From a checkpoint of a small mixture-of-experts model trained on Wikipedia.
Size: 16 layers, width 128, vocabulary 4655, 36.8M parameters.
Below are experts of layer 5 (counted from 0) of a mixture-of-experts language model. Rows are named router (the router's row for the expert) and show model dimensions 0-63. Each number is 200 + 40 x the weight over its row's rms, rounded and kept within 0 to 999.
Before each expert's rows: "gets" lists some tokens that make up at least twice as much of what it gets as of all text; "mostly gets" lists some tokens that are sent to it at least half of the time. This comes from a sample of Wikipedia text that the model never trained on. Tokens count by the router's weight.

# expert 26
gets: ":", ";", ");", " /", "/", "):"
mostly gets: ";", "):", ");", ":", " ;", "%;"
router,181,132,263,256,150,180,245,193,182,170,251,134,143,144,175,131,271,251,264,227,141,269,175,168,178,290,217,158,263,172,211,177,203,238,204,184,218,185,216,232,131,172,166,241,212,171,224,169,157,203,250,296,232,266,185,158,153,213,201,203,204,162,198,215

# expert 24
gets: "al", "en", "il", "b", "ust", "ir"
mostly gets: "ust", "al", "fic", "il", "en", "imal"
router,257,250,219,188,181,183,282,120,159,164,187,128,208,233,203,197,267,180,224,258,266,172,189,169,226,262,186,211,254,246,185,246,157,198,195,194,196,206,245,237,248,170,165,244,211,146,169,228,140,133,228,208,205,294,203,128,205,206,224,180,185,262,166,225

# expert 41
gets: " was", "ac", "aw", " be", "oc", "anc"
mostly gets: "anc", " Squ", " was", " suff", " soc", " been"
router,233,194,264,201,226,213,183,138,188,153,213,91,147,229,216,177,250,190,236,227,222,200,195,144,141,229,210,193,236,207,227,211,247,157,98,127,164,179,201,161,183,186,145,215,189,189,208,226,226,181,210,251,250,243,158,235,227,189,161,241,124,212,186,181

# expert 18
gets: " and", " but", " before", " would", " while", " until"
mostly gets: " However", " but", " before", " due", " while", " would"
router,240,145,371,225,197,227,231,175,129,157,188,180,173,225,166,195,272,246,206,197,188,233,179,157,180,269,189,193,234,153,210,187,152,199,238,202,242,219,167,270,177,196,171,199,195,210,253,208,188,140,262,217,202,219,218,177,176,186,249,214,184,186,215,182

# expert 84
gets: " had", " made", " have", " used", " played", " won"
mostly gets: " had", " made", " played", " won", " became", " began"
router,213,183,302,210,215,224,202,174,214,151,225,149,143,265,200,164,279,247,231,206,244,236,221,174,163,246,217,208,268,148,238,195,243,137,248,193,189,140,207,228,179,222,117,239,175,157,199,260,199,199,182,226,242,242,168,215,149,171,220,134,139,214,170,215

# expert 0
gets: " by", " –", " —", " from", " -", " after"
mostly gets: " by", " through", " against", " Nominated", " towards", " via"
router,187,161,275,205,206,195,239,140,227,191,212,202,166,203,177,166,264,232,292,176,209,234,234,182,142,306,211,215,272,149,299,172,214,127,255,160,150,184,239,255,180,172,178,237,169,199,147,210,177,193,200,245,136,204,249,184,183,199,206,124,284,214,200,236

# expert 62
gets: "r", " r", " R", " m", "st", " M"
mostly gets: " expl", "br", " r", "r", " fr", " cr"
router,227,161,219,241,250,200,253,88,184,209,283,106,173,168,194,118,254,223,303,147,184,186,164,118,155,262,242,222,264,188,144,184,220,225,164,139,208,185,254,235,222,227,170,237,227,139,186,254,203,159,203,220,233,248,204,173,179,248,123,177,186,186,163,231

# expert 40
gets: "S", "N", "M", "E", "C", "B"
mostly gets: "Spec", "Sh", "Th", "Un", "Ch", "Tr"
router,224,112,266,233,206,198,224,131,209,173,267,153,164,238,110,154,241,212,238,200,231,211,197,214,171,214,205,177,267,146,179,234,214,212,194,146,219,184,230,197,224,155,148,176,176,173,230,245,179,174,141,192,234,233,143,150,93,161,203,151,222,211,265,233

# expert 111
gets: " ", " is", " has", " are", " have", "ap"
mostly gets: " is", " are", " has", " does"
router,212,180,276,210,174,145,249,152,126,197,191,175,136,263,226,176,266,166,232,210,205,245,168,243,188,228,192,217,259,212,190,173,234,213,193,172,194,198,217,270,126,225,87,215,214,189,188,306,153,206,238,233,173,230,196,158,153,297,225,236,233,161,227,225

# expert 80
gets: " S", " N", " E", " W", " L", " B"
mostly gets: " both", " between", " E", " S", " N", " Z"
router,258,176,262,177,274,218,229,155,195,164,253,132,152,268,165,196,255,169,195,176,209,235,208,137,183,265,183,206,220,183,162,181,241,210,226,203,240,217,202,143,189,254,188,205,254,164,129,256,172,205,162,207,253,219,152,210,187,209,145,204,201,224,153,217

# expert 39
gets: "-", "–", " -", " –", ":", " "
mostly gets: "—", "-", " -", "...", " –"
router,184,176,261,169,218,216,234,172,99,154,258,119,123,202,201,128,207,221,216,204,209,230,172,166,161,230,166,222,266,142,211,146,232,141,204,200,188,198,246,181,169,186,126,224,164,135,248,183,174,158,192,204,180,257,209,192,113,249,239,163,219,165,168,202

# expert 25
gets: "is", "==", "===", " its", "0", " "
mostly gets: "is", " non", " its", " self", " others", "==="
router,241,159,294,175,249,165,246,160,146,177,172,146,211,227,199,155,267,207,218,188,140,187,164,180,202,189,182,228,235,193,215,175,207,206,233,214,262,227,204,202,113,170,163,250,257,187,147,189,199,170,172,181,234,231,206,188,196,160,222,196,247,178,169,166

# expert 117
gets: " ", " inc", "ise", "isl", "urg", "leg"
mostly gets: " vict", "isl", " decl", " inc", " stated", "aled"
router,265,187,234,215,193,118,223,113,172,193,169,133,112,221,177,200,283,213,204,155,201,161,213,152,224,248,245,207,256,204,192,227,236,184,200,168,269,217,179,204,186,186,146,267,188,180,187,243,212,161,230,204,188,234,215,128,207,217,243,196,226,212,118,190

# expert 100
gets: "ing", "ard", "ain", "ow", "er", "ide"
mostly gets: "asing", "back", "ing", "ards", "ain", "avy"
router,169,168,263,178,174,130,240,168,116,161,249,203,198,276,200,244,264,210,217,163,246,255,177,193,223,266,183,227,235,182,177,244,178,253,237,186,226,218,170,152,142,208,140,237,228,216,240,252,228,158,157,205,195,250,193,164,190,216,270,255,134,209,221,174

# expert 32
gets: "2", "0", "3", "g", "6", "ol"
mostly gets: "|---|---|---|---", "umber", "rib"
router,232,152,293,242,233,223,263,144,200,179,220,152,176,223,197,221,270,152,251,241,254,173,168,185,221,235,242,216,315,158,164,180,191,183,218,219,205,184,226,245,171,236,156,208,192,210,217,191,193,229,246,233,240,258,161,185,243,270,179,165,171,190,116,185

# expert 116
gets: "s", "y", "es", "um", "ty", "'"
mostly gets: " times", "ty", "y", "pts", " it"
router,263,119,228,220,246,123,291,189,121,189,231,127,203,213,188,208,296,190,225,183,250,222,206,159,177,203,235,171,214,195,213,147,204,184,196,165,219,150,222,196,187,138,125,272,261,136,226,284,247,202,161,178,197,257,212,204,169,224,157,268,182,165,235,212

# expert 19
gets: " S", "z", " Al", " Z", " E", " Sh"
mostly gets: " Sal", " Az", " S", " Sa", " Ro", "Š"
router,287,181,246,197,261,193,252,120,218,194,217,228,162,202,158,178,241,179,275,215,179,173,190,115,196,286,250,225,207,152,159,196,260,249,279,170,246,213,260,131,215,172,182,185,211,174,220,218,149,166,196,256,223,234,203,165,202,182,177,215,208,187,190,149

# expert 60
gets: "–", "/", " ", ".", "′", "°"
mostly gets: "–", "′", "/", " −", "€", "−"
router,229,180,292,239,212,159,226,102,152,170,220,125,115,216,148,144,208,276,217,209,228,264,220,196,158,251,151,224,231,139,238,132,226,164,182,204,113,208,208,175,180,203,130,218,238,219,219,178,148,194,260,262,190,248,217,148,150,174,186,193,152,201,171,141

# expert 121
gets: "ton", "son", "man", "ley", "er", "on"
mostly gets: "ney", " Richard", "son", " David", " James", " Johnson"
router,196,175,245,140,180,161,221,155,175,209,228,239,97,218,185,200,251,255,232,178,197,278,233,218,132,254,150,227,258,203,195,131,216,178,241,174,222,226,180,187,269,172,127,252,235,208,227,192,189,230,204,172,206,277,207,197,188,190,217,194,237,217,137,206

# expert 125
gets: "y", "es", "o", "ie", "us", "re"
mostly gets: "me", "ys", "y", "gy", "ius", "ny"
router,232,175,219,235,193,122,244,180,165,150,185,215,218,241,176,225,271,232,195,156,162,246,232,130,179,246,203,171,236,121,173,248,241,198,220,221,208,129,198,222,216,159,100,229,223,187,170,284,237,287,188,167,185,273,169,164,152,191,211,219,315,171,132,221

# expert 17
gets: " for", " with", " as", " on", " in", " including"
mostly gets: " with", " for", " as", " including", " like", " includes"
router,195,144,273,180,188,189,266,194,172,176,246,137,192,249,173,151,297,233,282,203,241,250,179,129,188,244,226,179,216,192,252,148,216,164,213,198,222,187,227,211,210,152,128,184,256,213,144,231,129,188,181,205,194,218,121,169,154,229,254,221,250,180,192,224

# expert 52
gets: "m", "n", "p", "th", "k", "ap"
mostly gets: "p", "n", "th", "m", "k", "enth"
router,239,177,187,185,275,148,298,154,111,183,237,138,173,187,228,194,255,171,281,158,172,285,193,161,165,236,241,193,208,153,170,237,241,197,196,191,100,132,284,211,175,144,109,190,192,157,151,177,225,164,207,233,167,229,241,232,195,245,203,159,200,187,143,193

# expert 72
gets: " was", " is", " were", " are", " as", " be"
mostly gets: " was", " were", " is", " are", " been", " being"
router,217,181,270,138,213,138,245,170,146,190,246,142,197,239,167,191,292,228,227,201,191,284,197,193,237,227,220,244,222,242,225,205,205,161,191,183,235,154,234,153,156,197,92,139,219,168,222,258,151,170,203,281,220,247,155,187,166,246,189,191,193,221,183,186

# expert 73
gets: "ed", "ing", "ud", "ated", " found", "ped"
mostly gets: " found", "ed", "ped", "ged", " Preceded", "arried"
router,251,188,281,191,209,133,215,156,236,191,244,192,197,272,238,139,256,124,222,231,300,193,135,139,150,252,194,212,230,212,226,203,194,202,145,234,194,247,215,218,163,231,138,269,226,196,169,247,198,190,212,223,173,266,115,183,178,220,176,248,172,230,220,237

# expert 83
gets: " and", " or", " to", " &", " but", " than"
mostly gets: " and", " or", " than", " &", " but"
router,199,141,313,255,167,170,307,176,171,151,203,136,178,197,145,134,227,238,199,182,256,248,172,157,195,235,207,157,182,140,236,187,158,186,185,194,174,217,156,278,160,182,163,172,213,197,227,224,245,141,263,216,215,215,223,141,128,205,205,226,229,184,166,170

# expert 22
gets: "h", "l", "c", "b", "j", "ch"
mostly gets: "h", "l", " Bh", "c", "j", "b"
router,252,188,190,197,283,145,246,131,127,174,250,153,184,163,133,123,235,167,269,223,187,266,189,158,156,226,206,166,252,178,206,238,229,263,194,152,193,205,217,196,241,199,160,194,223,178,178,242,143,179,271,212,252,277,168,173,202,239,185,203,250,236,199,222

# expert 57
gets: "ated", "ate", "ed", "ing", "ation", "ent"
mostly gets: "ibility", "ended", "onse", "ated", "anced", "ify"
router,207,216,224,262,201,137,259,191,189,134,210,114,162,279,208,158,323,199,276,219,278,200,176,154,200,300,216,232,264,90,264,211,178,242,181,220,183,216,183,204,183,189,188,253,195,192,189,262,246,156,164,192,206,278,217,179,167,194,167,235,152,199,164,191

# expert 6
gets: "==", "9", "===", " ==", "1", " ==="
mostly gets: "==", " ==", "===", "====", " ===", " ===="
router,300,221,291,227,285,185,218,154,102,147,244,132,201,223,187,124,278,224,246,227,205,219,140,162,176,246,191,204,227,164,144,216,208,212,226,200,287,184,195,202,162,133,146,289,230,162,144,240,186,210,198,140,204,203,267,150,153,155,206,179,212,157,176,221

# expert 46
gets: "g", "ou", " Ar", " ar", "he", "A"
mostly gets: " ar", "ou", "Ar", "rang", " Ar", " Dou"
router,247,192,231,206,243,181,229,118,205,207,290,155,213,239,154,181,237,189,254,235,269,216,221,206,187,261,191,179,191,142,243,256,190,158,153,121,248,147,281,226,209,153,177,210,213,217,250,273,185,146,144,225,226,270,178,152,169,200,195,209,131,143,213,251

# expert 9
gets: " L", "M", " W", "S", "C", "B"
mostly gets: " Sp", "J", "M", " L", " W", "Tr"
router,215,213,215,272,231,153,248,137,193,156,209,130,187,247,146,189,228,177,187,176,217,259,204,84,153,234,218,215,271,139,204,226,239,212,181,176,177,234,195,261,193,157,176,172,180,187,198,225,193,157,234,185,259,257,146,174,139,235,226,212,174,240,190,242